Weights of a small mixture-of-experts language model, trained from scratch on English Wikipedia: a variant of Adam for the experts.
Below are experts of layer 8 (counted from 0) of a mixture-of-experts language model. Rows are named router (the router's row for the expert), gate (a neuron's input weights, with its number), up (a neuron's input weights, with its number) and show model dimensions 256-383. Each number is 128 + 32 x the weight over its row's rms, rounded and kept within 0 to 255. Numbers have three digits each.
Before each expert's rows: a language model's description of what the expert responds to. This comes from a sample of Wikipedia text that the model never trained on.

# expert 22
Description: Measurement units
router:118073104127137071103083093057063148095133147097080129077119095117095114110122134082156123100114098175161128108089132109142148159117116165176145145118162144115107177207146076140142126155119177155135153121121097179110094111171141120139161120142095146153142125155151139103062132129097136132084101206102071130158099150115084116145145167160140134078126162162138068057116137108124175160149
gate0:150179198068124134159104114173119143154137139157104137120119123105118122135092131126127122176126171161121160142169116076098124100158122072103144089107129194153118110178116081144197083124147111137081089169084120128145137168142130089056173115163135144144106094143101124076164123171102194117137091103120132152083165104096125074174092114137175147132159166147157116137139126132130174134077
up0:132156173134108127150166135089127103082128131103181116137160173092143105129194112162151120140158213136167155105117104101168146182103067163165125167139073127122114105113121154112108156132121126159136111086109082107187144181092127074151148118120091087174122125175062130121104104093199109138117186106123170078158122141089117168148083125070119100134134102062067110121133140113158120179087
gate1:126143170101144134135139157091182105173100087077148147128132170064144105114165120124094102123056165133129147146117109113114087181095112109142195134159080100161113158178096124078138147184123164078127143151099104150140079154142165104133107142170142164089089146130143090090107135120136142144101133126145106106085109137088138150131128135114132140119125166126112150148123149095136117132066
up1:146107158143131183144090161085102144128062096153124130125123140069148084097161169143102117118127122117179134108086088157134120167078112135118151163134149095099175109148110158156110118141137122106122209144065112112098163097056098115165164146171110159121145116100202142160074142139127093144111118102128114132050114114190073118074184233098109156149165146110176096142126119173121102113084
gate2:155121121123138125171086134164146157094114094132110145135121138125129114130150146077173179117165129048154119052179107155170116123168139099156090108066083130121071100150140201082185099156143164132085122184096179124096111164142189125137070147122160161106132129120129104119150079135126172164122018100134165153089191150080097101126120096088168073129133097167146111139140115082157117094151
up2:107146135087127168115141150117173158176106081175066157099141160128121085137137196152112160093131103165180087105076126140088098130089087118145147112070153092155111175150134118173155112115047149150100136138086095185164110141090174110090139190130147121113120117124132144124128078168144123116103135129161142095120134127145148098148071094130090091150161143151155153146106162161187078113143
gate3:136166132049096126150142130110136124176131105156142117070075121139068166133061046114179146178160143131126172164124138103115119135227163202130128114148153126145135185125130130137126132138189107115129181071133186155104151165154177133113114112178145139094185084138111137102141184129132139111205147092114172105036075144111125090061104108134098157131147136145074113126123203176086179150141
up3:128083092159171095144159114102136137175137141129065125120186090166089154115110196145100125130148090103087146165096150112108120102135083124152088077122148043116169115116150140128048138084063089144116145185137089150107120108148057163088150042102170112124085172138093130092103117119123043182081160157090152125120117106147126132166176151160078108166092163139208148148181121082153105087104
gate4:134062182196130128125153144132146099112128143114112092157177118112110157137158172113105117065186146123157136185116080088083097110082178153128100144172075130144074130125134107052097089131186118095215112165178127119136074145174135165122172112139079110160083096145179109145123097113102119102120080157150125151120149130164064082115122134168135133092149154107131134141130104132132072042135
up4:154121135129145075133144128159069155156173123132165153103151180117099126176124142157127163127125149186147148131131162145155150109140141088134131149157131155162167125100171142130057189101198129097105129098127159115106139094040050129092150128118135153082125129132101195093097060171096140186093086139106040178121103107101124141159119133096148172119127094160114111115087117147116092132180
gate5:103153107110116154180138061171139096150208102149160153127139128084141215151127075120113125121125157125159075164173140174115146162173108104099155082154113129149110161121133130152145111127119128100118086112132133046099124186163157144161125107149155102151132140139138112119170146163150177120134090172136106207136145090155091158135142122180128094173148087110179070145161176156148177142077
up5:126096159172160146092049129114215130130144144109200173104142080105130119077195100186078126171101148133148101133117130090162140119075112175143096125104097102168147168130109126117085124098160158130108147169158089139139135124094110124076106136126142131107170130106074104162110129124102142133137151105154145092142104126164161070126165092037158151141142175166082165104088084121096115127130
gate6:154121096114105072168090093173106131129153084129133121147143127150117113122040203103148139179195074070125127166116182144182137136141068105121110133097145124173138189168152154129069075166078128117109143158136116111138169150153070109098180152092069153176085164189072131068119150095154127089142066156162126153137160157087150207127202109190118136125115100122119130116132130099140111109152
up6:093140079147120114157135189087122107161158111131101139066171068142143132094069165154177140114145087102182160170091170096115165170134145178109160136126161135123119126112174131094107156102058126120151121136170159147113140120107139130096117157120134151109128151148138199140117150168127134165141081167150095148164103179079136156127135113109117110137125159114089136155152102114061126111151
gate7:059163097072097139148180130135077118149107135150112112150130221114153138171157192145158123074157108090097105125158127133177096163147075114129138124093152133190097149134092170114102087109126158127146176140162141127157154136118090141063167100131068104145108174127089123101087127095109133171141099122185172146144169138145113136142122104059105120107158120141128119169103164118107110109105
up7:114147127177128146161172126100088147141141063159168138092132107178119112106137174045095142094160138078130141155099159088100162127088076146197169122129135149176098139102118187106154108140141117137052083166101142097141162104162086127168113114138091134154081083134143091068116129130182123116140080141165157160134113188154108127147151104110133130206142159136155139119113133149144162136118
gate8:147131119182163110144112116133115129110174095115178101168087093112161184100109091100108155182154143172105133140138137168160098087108126097173124077131135168190143143138135084159123089120112086172128134148177083104116116120093090055154163172142162132141145145092099106111176076162165131080028125163098122059122134120143152142101067131113104129207178132108160087105130080090134153199124
up8:141145161123160168150152118115098179168124134152114154170169146161111127127115153158125157087148143129188211131064149084146126106137136175087140094142099112130174158076109177156133113131110098115090086121164199128079136092101091108078109112148136145185074092117110077055116128141108146102125133096125114131108123158143178131131204169144145183114160093169129142146124094121081117042139
gate9:110138179134105158129193111158086096110098129084185063144180150145132106087091095100166082061049161120140153162129136136077115120113215187124138124131105129120166141121096143124139103082052116101107110157161131072153129086102105096139138120127134157171136128117144080123129135103144134154104084143163039169103160096165106134090113145165097189122123099196125120168169134106130116103175
up9:103137068144101043164156104149138034130124119085103156125106070092079092118172154136104188118110096094079146109079091168114121140128123070133076117159092152111153124183085066136094154079135137163123116139150142143094141127145116145074150139177106139181122105179134148090168102141083087107143122159173118123107147137117147137076119143144152151112123109170146213098096067174118104117126
gate10:123101136166194171088105138171117121148084159175107102166123091125113123102128095156151173088165177124095112069121142129120083121107132090124139149094106146113107108143135194156161172106107149121117135187123128160107097178193110093120077126119149102152091081119090136093123107116078118105155122150138113105155110093098130126103107148130183083131081167129121135082147147131117166209177
up10:101120099127095112176125177122120093106115092127121141131167142149113169142176105077157152096137107145132184195114137117113123135113084113135124140121127092135120119162182083159115082147158174123130136187154162097133108077150139112126135126202115056149102145099118137116164173135126074134085069127078146041127160170179134126142089129078082160190136130155203083132164159185143208110097
gate11:142086188109144091107092142115132102131120160115083078138130138080143036102073202073112116153134110185162137130154085163121084094104164119155115149107076162211106089157137107112053102187150170064168119160200059127132100160128151110096113094147135143141134118109097162157097124168145108087106149091126164129131118124138131149086161111159192115165122142087147102087178176063117220108126
up11:115093116080150180090160195161133145141146149146139124151169113153078160076106134180143163042088125203085140093144193069159125077117103143088144117140076106114076145170160096166151063129080165159106102167124120117059137126219151127197183099148153157137177105177157121137125113109156136110163121112082120145146108137125104063079161109150149196121088172103152119174093115128116112126117
gate12:151161130095163118079147054122145122132169107142095132096203134176170120128145073095161194150130130163059100067159138138114094159156139135110169090099146183135139189113061084128077154120152128174109132154117178092101126136192149096155129103140107135108166149128106157108160075064083125063128130110101160140095110130126163132077089133148055114187194133116101172083168148126166103137057
up12:162128106103153148108173072120124137077116119172118159105102195118080109084126121114130157119124071138081147111131124143113133113156110138141114094113144143126112141108107084043144145116180130132170094132106137059156102116120119148137132029182180151084129146192160208105164152118134158119126103122111146160129181070125120161054085153165114141150130150085115090157145153103110097098097
gate13:143065095103122140151128189124129128185149130120106135154134104142076094130104153125161114136115113131152099070150134113154162111104193116081164136134179158150099132126075165099126173137119136141096181131132133149168153158195107138129118075141128169150162141178147157076155141163095128155238162182134094146112137172131125129118112083088129104111144086152125148115080095174078161181099
up13:116093159142114107132090158112068110095099148158107165106132126128128113102113119112090057181076105130112118173115083171117161054074169085174152138114155123142107143134125135154062161168154139099083108130162118162145117182086084147097125111074179124126078078140081162078128148128136117112094109131105095107149080085120115127156103152167198085104155153064176130181083115081122149114151
gate14:136107131106119134191146165165121119122092112192130204203138128170194094089116114131175101118137099124136191185086171104098144097129125112198185155120134091174131145139129104122145121164177068147106113179124122141141156147131086114169145105147135171098097161153128148108123101103078103140108133116194088095053104161143117094137166112174165064132134136121210171179169157124121168172119
up14:130150162172166140121119133082162192155111102141134173101141095126097092124141076184138175069121155148123126164146180111041164088076159164121115135180112128146091134159080149179147145071086137160095159126110128104159074148126087145131138047150116209161107095126163176155162160144169122139139162110159120130082116169148078117078082128075102077142165108131087088106099141093131095146136
gate15:125100116089115111179107145145106147224126156175089168098122141096119098130148126182115128075138122131182135142096117169165182218127105170098197085107113081106124140097099132151123153129076105116110129151117138106095152129164129160132115136178140191140078158121123112154111136158104117121129160104111135158113073103130151119158199119158159136133111173160143155100121172149192131162127
up15:085112127145111131151135093148113080132139086186112141122140153124139116136116062126090085184111132142108096119096128145156179183156083117104118191159106106175123121076078111127139135109168088100095124163101140116158116146148185183122123080071174108128068177203083125127141126106110178134144144119199060094129122118139128207088078107132121100116103097101096108136094116102125122132105
gate16:140146173147093150155095120153054138123128037142136177136095124115090142141167093146061192170080187104179160150149129147143111135102131134090133104134079143141116140162099145121132133145096159147117157151178114160148206140125085169112105085153184122135104043115119102171114127096074145166167089127153142172166120141094136142111069151135111107111082093095115133104145085135113124145177
up16:153112168165193094153119098116129218126165131148128206093153105167160172101115189153069136140170098183196138073129161185130105119172144131157138128108166123109154150129138131109116099102114120139106106095193098153114177186139144138103119111144118131023153117107144120133147176144185141120081154182071096137144080117044145136141169096179149072152142139103094100105069157096148157139151
gate17:164166179121125126126097123083062141107126139144096052115151137076143134120144073103126126096154110082172127107191125090159135097096142103169052111182134110150079118139052140189144101135088108116100169134168120097161192146141153114172095127209116125097090108149162105164108185117136088119134126083156156109122139165165100116145133126120177175127099107074116101148146145152135099109106
up17:141174120156159133121102154169060123107126161126091181170116183165144039076128100140082137160080126080137171146151161144107092176175134125172101131067097128133086135104162093147150153125110087192167124099169110103127142106109127144084111083142151108082157100110185187108102172135140157134163085070108096111140118119098158119163050157114122112123157064125100128110164134124155088110149
gate18:147177132090110089174073083131133125156178121094145140128062139149146082133146110145162093107105087171132151170094126086068100119147154153064110135097158141104182196130137093134113137102109129112185145148106087059177118138150166123086170144107149178144127119104129155127116123131104129180106082129101148125040161120108159100142089121119146130132155138114102112064090137163165012146121
up18:154073157163124161128098139143182102075165076094121144076162098127083108133100098114155111129128162101184144116100158157133104134079071121128114093107124118078049150183120156143088078217102135130164122122113107128096137168156036123189136140124106171128112119106136105104135117115112115038106101080152115190113066162118160063172163112113162136119181150152095170186162162110128179098061
gate19:118130138099156161123151085106160182141168071208148110099150115107130074177135156208115144134122101121081118049132122146137104107120133115186185103108137139145173111098169185097142051167138155066164131144194132121153150147072072136101164155122130144132182145089100133135135194107160128095131135148122119129100119128125123117088132131093094122176143096170085174116161128112124130096126
up19:135150108126142154093135188116126144138109098126113174102077104122101098128093132147091128072104138198105120123069182082158116116109118149100181104101162158132130124093183121176126183111164173127151096165131204131147179100033077179148104164178117113128095110114138122149120125180162150142091143146150113160121166142149040104192130162159064125164125134139143160083154104092095096139137
gate20:104100113070109092112109157148128138147130122147115100164134110128138160118134149144098064107160149100126073161197135164119152139117138129116107117094094115195174116156085105143082141137103098122126161104164153152141140175138145197086087104154122103133148102122132087100147051091077099110098139170141145146155171208118134149101134172083142136109134135135151081106092159136092121131105
up20:127121156127203123113106110153137075144123150128142171113120191140163098123138144160167186108104095072136141155145020147146162092097120099094135069110158117091150095087110127081167146179163102186129107119169165110086133148056042117143144107056171033159129154110093133171092104145112187177105108112130097078114127117146151165096177170107174117162181176125134091106126106064102145126098
gate21:127137136150156155179148117133115075154166123073131150113097073133108123119151159074152130123115132122099107144119168114143099121100130116110134071160145098123157129099093131107123099116138129132134205157109134049140101148109138181171171108185098110149141115064123064113107115069152149118166172177120079115112134110138120146156137124184130112083124128123168165049081168172146150141136
up21:105146130118157100087122071122115125129150123132169125153110113070045085133114096163131152169130154128127126164136126048069156104107125120150151170176133148139140156109105091094074085120140199107159157203102116132095134190144085115167156118127095136116154147149129057168113103116158132093129153062108122085083139113164139111201233117175129091132146167119152193095109130110067183142119
gate22:156099093115092138155112108165141111149172164118132110070112142151092104132182196171112124086165099118177187118175156121122124164120128137114201134153144134075118126189120156136158144143166120138137138099170146166155128152066127153140089088169124145086116112075111090140115115105165116130118105099110099139120179065146142154141146167123109095188149077116070146112067204127116128163074
up22:102125185066108109125083208160115169137088143117111056168138088112181152152159167096131117148126145143181116139161103107113179134131133155154143106070167106115069064123101147135161114193117097144099117089135073129150149047179078110175068096143130144128112095116123132119125149133130067100156068138093201087165121127133141159182103072100073118092134131112141134155078139162184087158115
gate23:150106136141153100115133113085108193136123119148121180147078093107135151073163136131128095121168130138106032135146122081129093141158201064074134140113078085110105148151132137089111075160176154124136179117098168151150151105112181161123153113149093150147147160117123152151093139137125102117112109115176107114088132052108130082108188118142141137157115115103090064067135169199125068154156
up23:118102129127153183103123138171109172069153185101119163181124142119124167116064121172128098144126141122108133114133117139111100150128139118140130128166104203180087110111155151121250112090088104165128130118130165163094159120163213121153139101106092126156100092187141122123122164166158142156140105106119176137153094179054085087098111116072037135134129149083186153121113068145147158177088
gate24:140190077107123121187121096082055129142093147136159072162111161105136161086184101088148127098096157169139181068090148211138142131128164173159096145151190130128142118143164152133172079180131140113119084113078135152129144081150129198132134140217118141133142121118134136109136162032136158135129124120140098093141112110133094161111108170169187149107120096156110062092095146131077166098102
up24:117175157126097147133122160141179162138095125089110163149125126132123118101116117095150123168161106099128119096101081163114143182080128088129088147173160175137108105149126129182116050148192155086113119094112198085086176059126128170143101173143112181122096110180094107136162135099193161146175089139125155105116083093098165124076151127113132150111099131145110115095141110133116134089158
gate25:217187158133166113095149158115076110138152135095112100169125112113129123118103064120068085167149144172148096051165141142117081055122185156085061145143184129098092074120154078203100111173183091140098155101167102157130142114120160159151205116110142130092096114127123180164130080158145141100120162146133107096128149138175126137076112112146097136133155121109144165097131092098155125120121
up25:119122135147079119184138127185125110165185077145112121148074097180093135088131167144172117197100183095101152166161118132104131165114066110156120073131105105182156145149070151093128159144130156104099178120078055160116135112139134144122175146132104072072168208127139108120141128130103109087119110096162104104083131130116191091121117120113116075143166120163150117175207173149147147134109
gate26:162100071111134160080132127091140108103163171090090056091136082192136124103126173057097200110199092173101099168103103163150151084130093151095077119159169102117112119137126149162144142179116138112128131077123159106077086148203156117114150076154121147101164128161124153099123198069147143146131104130124125116171092102148151128119120095140141127118139153113123195143082120116108154166184
up26:064144132074149151178169163128164090122112135155120112123130132102110129079125143128155177083108164151097152152123172151117120121175133116198163148102150160140056136183136171121136154135107127130090153078126099187084109062123113085127115141145119181116141108121100072112107085095160181128144101155102145101076175115113123099145080128111106106097131099102069063140057105132095129117096
gate27:133107106126112143103150107132106108150088155167129191140135125120125120080153082172135076142139045121179175143156164080161172129149155126148128154186079125121136131117127064127124106153131111150147130108137104102119119130151101052102134117090145116144102138162106187155095136136117140064088098142114107097062073118140109085179071152133188076084162125113089113157114138118109175174115
up27:165119097154145162131172169109154159145088087070159140110101111153161130090086097131133084143115100170146080064130108139124109106091168101111115129146128126093179072179125105132090073137114176135127112174142134177119060135066177131106156112092103146117043172169102192134158107159142169120144121093190089165199117103104170139159181108090136120156108149163100116139153157099146101110164
gate28:113127083093117080128113053064141129085126078131113119137084114088125119185119075093140104122137154157105114140162191084156146106179156174130152100112116111160114110189189146105181128128182117116175182107128138113175122101162128089138131126098165058151175037122169127083131144130145119159138084113085188161117163101079096128142111091149098225107109128071080114170110163179122151189120
up28:117174149046133131085141151142176099162141102118142075174084211087060131150122107158171122142166180130115201101113138063073148169085147109198172129133110137154117174148118084152159135086116153166110140111155137203156173134098103147138103118108131148107144126110150109131103090175173131098143086118133134107092145140130095150168165127116069121167103124223096134173115122245099153206117
gate29:159121160107149173131155106163169171132113093128113132126113145105106175120130114139096127125177141113124137124148141140129061139130185131131101117138198088159140174129114091150164113199124125166186162125098117126171125084159122146115120138136138104154093167092112116148148170158146093168131128143130132127113103132159125144132131167103096168174157083142088064144133169158148143071127
up29:124164132126157188141131164132130105088118088173138058103091130064143166186157155144118101118163158138148129121121134156074171128097129158121120085148177129124097125128161204097100124115224100099078079064097187142129152132110159151178044073109112201150127086155183128125081146073149222088107114131128161157132130088100144161112122141097148057139162103126136080181108138120157181125119
gate30:124194089101131145087165124130096139137130145155107127161163165091151133146103127129120167119141097125110048088149107144091161086100131128165158099161093083084110104145090071120155105143118185177134113092134105212125134148118109165112114127154094129154151096075159184139135079227140181090139140135151108069138112135122133180101125091117167159204084192117138143136079116132132096150178
up30:130103083124119145131195123089122165155088076167127130122178149088157129065178156047123140136138109112131099143152199101081083140109129140157120126187129092135134106140123101130101127157115063125121140154105096091193175095122138081133136113163082102058172126160164109133136139079109148150087138109138138147081148110109101141145102140162130113151108124074122108124101163110157182161131
gate31:112113101088186061085084094091146033142132101132138099122131130140179129162098103106124114129113167122110174162158118160100197090210116047103137071131123125105135148121164144083166109121137108092166120116117156082144166090135150115099103131104140136135132147142167094096129148164108121120167036131112103100085126088121127163181073151130173141125125115143142157158172158124107106154096
up31:173156103113092111118171131101146134128132050139154170087148127171095143147154109102179149135198232128158125125111158088059101154115128117179146110140159171080076082155088115163155123112125126152128148176159110174188154112136100160218054087149145170113141181119101069092118106119110119089103175093087120154085141144081062088111160119082105167138106151190067208093101105154100146145159
gate32:083165113104115133152137124099132091152124130156117140102110094141127170112094171138094136106098134145136093105136110081135160155086110131147086089084149118112067198115120108143146105115166096149112149077090073138124167142151114100204104109149124157075165100121106046064101137155152171147138135106109130201117086214137169109183143091106119140140107090161108180101073114156142104133061
up32:122136074122138130154148112173143191147091127136084155037145089255108094110142134100106171157105119130114119127157164113095069156089096184140123152106127098137105106154138099127150127112137136094166171119119122174124180175093143175094135154071169135151155110177089086200111133149129078089123139134140138080109099124103147071148158121206095161127138146140166158074107129112121105137145
gate33:163169138128122140136168176160146152151152153089094065146071139154142128165171073090146175134136192168170106141172147127107069049109070138140124146113205165141162125113077149178126106180186106142110147187152163138143180142087160140163082139114107179142094119099135143145123111142131120087136141160106189139119093191167143076140092102139116140111151103127119139188106079155124128129121
up33:129132146173093139142119095111108105145140163140134149134144125092144119080114121126121111158133165072096156148185115171147086178094162065130097106135060089174113111188136133090124094138161123140113222116111057135167083110138132121124161161130144145080149151122147112097122086102149141148162155083135050089159100097201182126129086097081151108153152148083144109104152159109150102134126
gate34:134152122126137079147122202226101120124174083108144188120134134129144176083087107139145098147109146176141106175099138069161158124123143167104128106169166043125158139070127059126171113154136087159144101084149164111086124112168132107101155172146140168085152150146132138142093164150198087097153083153149145147140084159147132153154169138096051155081102112154050163146080086192174105120152
up34:139119114139132111114111118098118114116112115076198161046103196232153045114155108163145152119152132140102130201083117174117074166089086118117135153140127137097165151145121097102147095142153124185135145148083099122176094151155098083133128080105120080104124163107120129114101131097184051124119176106129128142088142120139102109197211114152132068125065113139176168109098135118135075138121
gate35:148159167132141199135155117189122191115116117172088146145083115144150105135097135099115129123143147108099187097093157111128127141137105142145116155142142182115115123081122159065163128173091189154152113106086176045142177109051126162137172065110134163119181094084113129174137140121153146113109111128071145107177108162111175134090133166120151107147135114117117161129210156156108114069168
up35:126113150199107124117171236096131136118160131169107173055084038174101069142151134088073187136122167129112140135105161111092109131136187118135077135189117078103083109156157151118154145154126131131124163115067161128139124135123111114139143190124114095155128087106123136179144100103138129145163124116148142077158054129084174112085140119146123144114143148106135087188116113127083130123120
gate36:124133113144143135080103141105111151152099174103144103121136107096161102147097158084141153101072104046151173139162096124145154134178152162146104124149038139098115102134133181117098119127151124101109104114128156186099120192192036157125118168067155179148122094151134116113128129115108184149081108147098143135175101104152151099134157141125203064121139130181111081197074114145125197097202
up36:118139149125092137086132205119125112158120085195129089148115185166131120082158115164140078073164137162158116134104106103176147138180110067155171140175149105130109189186088166163167155127127078141133100122139182124176114105086126136064152089146139137154161154079136153075147111073086046110181085143177187108165146139159167138119109131174097108176152072116085125099087072141140088085106
gate37:107146110088156158099158089145148107153114045184106172107154101114126136131106133198140062210105118152138174138131133161129090168088163132140147134137131061114121136124161092111110138170188103116154146099137086109157129130193098172151112133153155098070059105128132091099122175154139106100145139105151102149091100141094090114104132130163104151132223129113085145093115099165148152106135
up37:142132161189113121117184071169113123149061068180108128096199122107109142141096136206137135148120119131130143149121094156116081126074164125146148181105131073169083173111196115178124150179117142099123147162156145046113085123126085102109098181107127093144063120132177121152106186125192160168094165111106147126112155092146117121104152114121088089097158177129183121183141092139084159177120
gate38:110094127089135139136104096155136129144136200094177161147175181111138140113142163133136112099163094148147144097094138173111168153119119113133157093065129178123113113050144154138169136121151114118124096115138110142106144139090064134099158141172138157140129053109094147151119119126134172103133164106104089167189126115082070097084166117167207135124091096107126165058167070125113090128093
up38:106102113183075099175137138114115133134152091127127090160084162127051122181081132104116116147138120133111127169125152090080132125142121112082108124102103018146146166157166095118120135143169153064073145143076113081141049118146157099109108118129085025158146132129169128127146159140098100117151132144126189156130138070173148196154063080095053118127129123134081088158143164160171190147060
gate39:083142156110134089152106084107142141095091147134127169051143157148133117150139123091105130151086075130096137220086101115169130111104125106150143133080064148161105097129107147087168167175225128085150110133152084129049084140120097177198098099090109115184062116147124136157108141136190161108064097058120165096127121155193127047103141127094080125103170169123149102201148086193147113104079
up39:141124150152092162126188108142107113119108074121135098139153131112196071119094107106134114105132132117119108147146180066124121106124186106111202208143144126105110129103111134122178188138073129102131162124116160124108082162126145169066167133125108153118085136128081136166117135135088128100166132143161120090083114164148165151139106149144155115147110078205142126092167146087126161092159
gate40:110102139137144156121136152079138128147129079101103117100156154124176090133093138154044169171056187117158107159116126089091131064085198101103173143179086187113107165089093100087089111109070113090090105190159152077066140195126113074107117156155069084104072134063160090147162086089183136104133124124165088120127146129110104113075128113102083110181098110146166113131121092119175163125118
up40:075134114152178121136123164076119166115141137128092111098178096135147147091093138176115187149150175156180134171103181122160094086074095100157135107097141160150133131094127133095074087098090120098161079120196138115084089135182106125127132171142151130156187099119130089119140147045139110124099160099102187171122155163120124097128166140091138104168137108145210166120148139123073130111172
gate41:125106099131175124106104124143115085179130155095117100150134113109098163177123124159093159164143115145119143099122176134142162104093101106164116126143153109112051087162123145150071150115099106144103115041075074205154157198182155133134030182111155092085133070149141117158120089098180156164138145091100155090137066152131135085160125139141120090080107126134161142112112185171118165084126
up41:115110131173129135134094113121164149108114160098125114106101180097076091127171147120096143144215142073134107158120088078208118137138139139137133095165131087126152139121172185092122100162164166106114162162135160142081193160081145121133120132091102142170123153111117121188140150124166189106160162109160103075140147162155132109123148124127201121139093151133145139087104089160100175133151
gate42:144114090193178127123120171091147157158166097152175175104147156181145146161138110151149105150126130114174133174146118122115158118149092133161205122184173135156126140124086112166101122092117064117131133166128195184077141160157104140137123126107103075147109143136070171167138114121095064132115100058136166089113068127115136066128159085141159084121104148123145077155071117125122085163169
up42:179092130100130162122133094215153132184133026134079126149099127110132169119137112138126138160099130144135137121139067120141092078089093121096107112097135109166068133106158123133109136094123171139126169130145115085143145066088059116134162192074128115114138147125147146144118133154121065073107093116140126148069152069124159051098156132189126119172128087177115145164130204132165092120137
gate43:058077153091100102176097089147104094146103157090200161127075160117136071118219122118177097108178105102093165110120152123165148140149143115106142110062120096146131186110178108092175151081160132102167146093144095115164091125169078161162181079067083106169088149158164124136088144121085120148119088156153101103127137111138139131106089207139107146093080118144124143127107132114132148163066
up43:104136106060133132099143060107221100100140153074163048114072150155169115107139160137063059133180138109158162099151121138127113131151070118088144148106164079116129153094134131132174122177103115162159140120098109128183171178075102097101095107150149156099118133133165140155083113192148123193124134181121167109129106128099156137135091190130181129112151082127120097118133152171164082177097
gate44:150106166156078176190028114127143121101150089175100135126163148155091166116072097124127104162164120136138180109090118188151110168088119169100129114106071150145109132137152116073119149174164102157127111151146096114076125140064119103135159167160118119131113099124187128123112159101116144135145117133167071139125140127136186149086158101079189087148132131175134096129142124113114101113160
up44:161164088135155088181170107174104135185139097114143162120130161162116156081068162163103149080132126117137124110115117108086126162137128116157137141089133131153086134092102165129160116106173177111163096143098161110140154118169156132111110084083100139107119131161081122121131121105109121154178163122124144150114155123094112161100171105178148136160166088078113120162186146111135131102108
gate45:135087082183149102144088120158126191123092114114103132121092161138153126108149151084145117114096170072160093051152114165096161110165134158177125117119168116146145133079103132158104136164198112098122189098191133134159099137065124135122150109167168138108141131117101150126149140110142182092060119149149113168135115144105107124140158103168145137158099164109142108083117105161121130097133
up45:165106143155156097140180136064183103147097100080154147109117180141120157096132095106185141187149116159125088090064141165162136118107143133163146163162186053086146143156123107131075144158146149091200135123127137108120138104158107145131151133116065114127115168076070126150142134184101111084110103065156087119185113099109149124078109121190126120104131137146108140125142091132148154068138
gate46:132203182095084099117111087108096116117123193198116053159066158158112121199145139084086160112126158102145134168144124139100111160162143127146094082145090067129119162103114128104137153125153128179129133124109111093187206139168111126175121114147110111117159100079172121062132184143123127105108128144158105123123215145118122111151123118129136116097180128126158116076139153160158185127128
up46:130169102133096125161117146143153119107088142107178126137197066130122142097152128134063154111105100177114118144111201087107152146139106108113117110031088138213136181137162156184079126114156110109156135129145147142141136134105120123116149100084124137144138153128120113188144165076110080158122186117096189089119080128134141089063098078137124183171106122081145141107089141138122137117124
gate47:095123174168131159111123119106111166099114150141128119111176040156101161161114139141151137134138164156140140127157134088185153204084160120119115135134098129158102135109102107155136139138124073115183166124220139163061122120145153133113125150141139158091113074124174127122115142128200088121080058181133175126135123161173108151161126141125128152235162134147144174134114127134101099138099
up47:154166115188155168128108152157159175144095090218128105155116151112148099143156172122132109094164119142184124136139166132072175092143084165112134119111175144114106141092109129173077165172198137140143114116104079177156105098143192120089099107116013111110136135128141115105087182133128120119200107138096185123135182110073179121132110091079114096119116161101123118161110159134144138126160
gate48:174162150119155146125077162060159109146156104152135155147100159149112117173040132089164133083132089127156116106113122116134111099117109083140045109147130122149125088127124135127097100110102140154083071083143170078099143068127094121168153101101109088117138138151169162132183123068098135098155118138087141105137157097098137128124127105125171128114150133076135073142118099093141134119121
up48:114119117143115130166130185120157146127156179090114089177150127095144162142169190090141130163158108133106107129094079171136155126113094186141109111109120137085106105186154060145090152119198094095124147133151125123080146158133178115092157189098122120149099136114118178181134073135192100161128127115169137097120105145136154168073100100121113094082143145111055144136144144140144183125074
gate49:096166119137159118136074193083116185143100147168112104151119151174119141145150095059151130141106113139127193066170222143128162159114100131160139114092176157124082102181168111144165056145151196101125138118111137117146129133074148104170083180130196185173114098120118159194118154072125132142119157150102153129161089140145103121176142100074105092139075115143149157131118141123102179169106
up49:145136038123109153143138138105158124128097087122154146121140167064174132150106163141138182128154136107115105133178095118102070090141149183117223138143116144116149065133132112147136151088095106149102122130164129133186133106134178142115125098112160102126096115136181107070160123096085087128161149146138081108091165202107060177098103104102068132117179157107104111093135146142132149136151
gate50:141174070160085115133148118116115197114115117130139185157074202124119090113131142168115122142129157104127176175135109084076108106133203091152135142124114081127127164162153149148103102121200113145128160113112128124124115163134169138134203145125164098145160120081180157066127075148093129057150157141162126135069181119084148110119106127126158070163139076149107141166175134081105142148141
up50:137111157151118135116121163150181208131112102098072150084135116160163124113081123105186155100131105114097083102196123161179157105159074129120166134123147172135161089187163164117117121161151122087088102079154138077092036112111166130089084131129150158118162151115170119185094130088145108146151096050093151143181086192099157156098131112146134145134122116136103085117086182107153139075118
gate51:233100101129138065197118085116048122095125184099181141100098145127120102086136160120131151064143110143107108153137147110167108162140094070097104148102129146165145128098183152070104114112156136125123090159118144141132176107101129125154172099091091129095154165097181163080159134184100175140125064136096113125120130084106133149167143124116128171119183109178161158133173104146076139122079
up51:124133113125175091107135134144144160151047131093115103110162158149108177135132137082083171118112147150163157147114098161105093056090134096113123068157125133134159108145142087150186156123126178107140114148125096143106102077115104074146079126115104118195110162058114055157090144144148130179125117139149146160142081065141097121125090094084107161115132072111130118086191116153115166121122
gate52:182085160147162084141184176114107104116145108140168121124141136116109208089079105085158119143116188155175124169177138154132164107116160134146085128134078161116070130186138141158080175146189143176163152117106186119090111141166089125149121089202120160149153100147162099164158059104175181107167089125103079162129132145156107095153147145101131122175190122146135090162123123111086149152160
up52:154146091143110173160113142142201102123142123143081116111095158184114163132130123114067105128163136081139153098099131116069097117132124141131100132086118104089121091102170173094198107167104091133120124131126087127127140117126154136157072132120085075159132178102150118108164114131167124150147112123124197119105170123117136124075171104097130116125159094151162098077133184120162097142105
gate53:140177181116168106137142149126124165134085163153135035082111143118094088120063139161156164119130136150105127176100101144137095164115102133140133117108073133144121150164118144083164116153110158144155049090149141125121107149082163145053188153159122112161125116146120061160141089107131114099154139098054124155135127117121174142080126135083167172171123112128124142087114150153169116041157
up53:151118069182173145121130156166179112132112155104083153119135126101122116141137094170130084145191079124120141101193096144107104130097138173152120159126063081104172085097104081114135103141136144155136184147115088093105121188151116128149158128105107133150110156173142125142129103140063196117077149176162104090110095120077104111103154118197138154099101133076091139092148090051116134164074